{"num_hidden_layers": 10, "hidden_size": 192, "n_experts": 96, "experts_per_token": 2, "d_expert": 192, "d_shared_expert": 0, "hidden_act": "swiglu", "moe_layers": [0, 2, 4, 6, 8], "n_empty_slots": 24, "router_score": "sigmoid", "normalize_top_k": true, "routed_scale": 1.41, "balance_loss": 0.00686, "balance_bias": false, "router_logit_norm": 1.5, "init_std_router": 0.0116, "lr_router": 0.000726, "num_attention_heads": 6, "num_key_value_heads": 2, "head_dim": 32, "vocab_size": 2839, "norm": "rmsnorm", "norm_place": "pre", "norm_eps": 1e-06, "positions": "rope", "rope_theta": 10000.0, "rope_fraction": 1.0, "qk_norm": false, "attn_scale": 0.177, "tie_word_embeddings": false, "parallel_block": false, "init": "normal", "init_std_qkv": 0.0375, "init_std_o": 0.0466, "init_std_up": 0.0537, "init_std_down": 0.0537, "optimizer": "soap_variant", "learning_rate": 0.0076, "weight_decay": 0.0, "lr_head": 0.00785, "max_grad_norm": 1.0, "warmup_steps": 200, "schedule": "wsd", "decay_fraction": 1.0, "decay_shape": "linear", "final_lr_fraction": 0.1, "batch_tokens": 131072, "max_seq_len": 1024, "doc_mask": true, "z_loss": 1e-05, "train_tokens": 631600000, "max_steps": 4819, "dataset": "wikipedia_en"}
Below are experts of layer 4 (counted from 0) of a mixture-of-experts language model. Rows are named router (the router's row for the expert) and show model dimensions 0-47. Each number is 128 + 24 x the weight over its row's rms, rounded and kept within 0 to 255. Numbers have three digits each.
After each expert's rows: "comes before" lists some tokens at least twice as common just after its tokens as in all text. This comes from a sample of Wikipedia text that the model never trained on. Tokens count by the router's weight.

# expert 51
router:099170139187127169127117128101137163162134118147137102112164145141138163130168102109123104131116117130097135125113159146135135146149116129133165
comes before: ",", " of", " (", " and", " in", " to"

# expert 90
router:094135138120124104129148115150099139099142076130141135063145097126120170124157158124134110143112141146120146125117161132145131148108149145152128
comes before: "|", " as", "|---|---|---|---", "|---|---|---|\n", "olic", "y"

# expert 69
router:138141130129164138162088153181126133108155127115188099093132136104100112134168154127119138133165147170086136139138135111152163128104138108123129
comes before: " and", " the", " he", " but", " which", " a"

# expert 26
router:106118125140094127136127149103120175095161116109156096136100151140140155166148129113135122148160119074125146088120087118121088105132121159114139
comes before: " the", " a", " to", " in", " his", " by"

# expert 66
router:134104156169140108150117118092109155088119101116121140165127086135187126110131129122102122146078102187102131140113171090115054140113110137157137
comes before: " by", " the", " to", " in", " a", " on"

# expert 85
router:119108147122117077108142133108149137123139131100114115092148112121159092146133128112113091095097126123110123148115113214097109107145104148167138
comes before: "A", "R", "S", "N", "L", ")"

# expert 22
router:122163110098124102144174151183165156102131117133130142075138171089119127110158136153134119097169127135094123133139160158155093131105140133133143
comes before: " the", " ", " a", " his", " New", " this"

# expert 3
router:111091116138108121086122148116145132120137102101099118081071133183133107097085155127132138088145110147154151107142126169140149120098115115124153
comes before: ",", " of", ".", " and", " in", " were"

# expert 86
router:131091140139141101123131127089142121126137135110141143136152094120118122133068121128147128164130130130092142138128132151155131110129146131139172
comes before: "-", "|", "==", "===", "The", "In"

# expert 58
router:100163144137077109117151135120094116084162123087097149152144112166086170127119135116134115081166161057118153139143118138167131139131126148146134
comes before: " ", "-", " —", " —;", " N", " L"

# expert 30
router:087166151147094096123139143083101138096156104096100119109151127155131163121151133116133107120138166092099161108127140128157114129132106168155149
comes before: " |", "–", ".", ";", " |\n", "%"

# expert 7
router:087166150147095095123139143082100138096156103096101119109151127154130163121150132116133106120138166092099161108127141128157114129132105168156150
comes before: " ", "1", "0", "2", "3", "4"

# expert 1
router:141127146122114160119112132136136125171137115129104131123099152125148159124106146100144126154153143129162136116143142104126120134150155120139111
comes before: "20", "19", "1", "2", "0", "18"

# expert 59
router:092154133147111098138105142115102128105155112108103101092133136165111150110144134132123089125135131088092164082145136139149120145141109154150142
comes before: "20", "19", "1", "2", "0", "00"

# expert 24
router:149103117159122124132128101124124126156120136125135158117089121140143145120120117112086115107068095115106122163121148123144118145139109128148132
comes before: " |", "0", ".", "%", ",", "5"

# expert 78
router:109179134130102135138104140101109108123136142115081136098185131147135130108139121094113137098144169103135157101124148152154141140141125149160158
comes before: " ", "ice", "ect", "ults", "ret", "orts"

# expert 81
router:129161154109130145118145114120101124122137114112133166164131146173173138120159108129126099117121128120077139118163113127131104141135117137167132
comes before: " ", " \"", " M", " S", " C", " L"

# expert 39
router:122140132101107128128128149099101118112145118080098110120145144144143144138168135094101110123146179103115158092129133143149091126113103148114141
comes before: " ", " not", "wood", " be", "ing", "ity"

# expert 18
router:146152141157119100153134133117110114111124129133130120138166167100147102101169128115132136127153109071126113109140141109142085122130142135135134
comes before: ":", ",", " |", " of", ".", "s"

# expert 77
router:120134143149078128132142112116112114089179110112104120120089113163159127129139138134119128137138171116115164074124152127145136127104124158137124
comes before: "ic", "s", "ical", "ics", " of", " JPL"

# expert 27
router:095149160079107117115117163137122171113150148150113110072096101130091168130114129111114135095111160183083126144141116167124115148108117148149157
comes before: " |", " is", " |\n", "}", "ether", "ular"

# expert 10
router:090119156154126120137155157106142189125140089143158141129154119130107118131133127125132142102155151090105158130137140126090132146148123103161133
comes before: "ed", "ing", "or", "ions", "ion", "ive"

# expert 29
router:155110128119104121125103174111130180089139152161142143102115161103115133142108099121120143123083126094149129108139151118124100141142110120123150
comes before: " of", ",", " in", ".", "s", "\n"

# expert 13
router:110101130155149130145128145145135156133117132120145093102161097117122175123082136107117133107072142114175132146114155156154160134139142129123128
comes before: " the", " be", " been", " a", " have", "C"

# expert 47
router:124097108146141135133170157151106104095125094117098082129111140140183117158169104117118143116083118123099157122135119151141120145128109142126133
comes before: " |", ".", "–", ",", ";", " |\n"

# expert 37
router:096153162140110085115135159076097144101134119111094125093164135157127165130177140147144117108107151106109145106125129124170110139159108155121123
comes before: " ", " |", " |\n", ";", "1", " ("

# expert 54
router:086166151147095095123140143083100138096156103097101119109151127155131163121150132117133106120139166092099160108127141128158114130132105168156149
comes before: " |\n", " |", "19", "1", "3", "4"

# expert 6
router:115167135126143122146087169120073141071130118120128133107103099107135140140116128108159126123156082126107127133156150128101117151119134140180130
comes before: ",", " of", ".", " and", " in", " to"

# expert 87
router:087166151147095096124138143083100138096156103097101119109151127154130163121150132117133106121138166092099160108127141128157115130132105168156149
comes before: "20", "19", " |", "–", "1", "18"

# expert 56
router:086166151146095096124139143082101138097155103097101119109152127154131163122150132116133107121139166092099160107127141128157114129132105168156149
comes before: " ", "-", " \"", "ode", " February", "amily"

# expert 88
router:114109126120110117153109147141129121110165142109140121110133131130115112128209129117119118165112148105099144129129134142119136149165110130121143
comes before: ",", "\n", " |", " (", " JPL", "'s"

# expert 70
router:132143150146141129128185120135144130174128119093083119096145092137128136095152126141110137120069144127152120136110133133137125108113124140174159
comes before: " of", ",", " and", "==\n", ":", " in"

# expert 79
router:107107139109118148115144123180113147127132100137102111111107160107139121063132113123099108166137160160181120116118166098096079120167115095147120
comes before: " The", " He", " In", " It", "==", " This"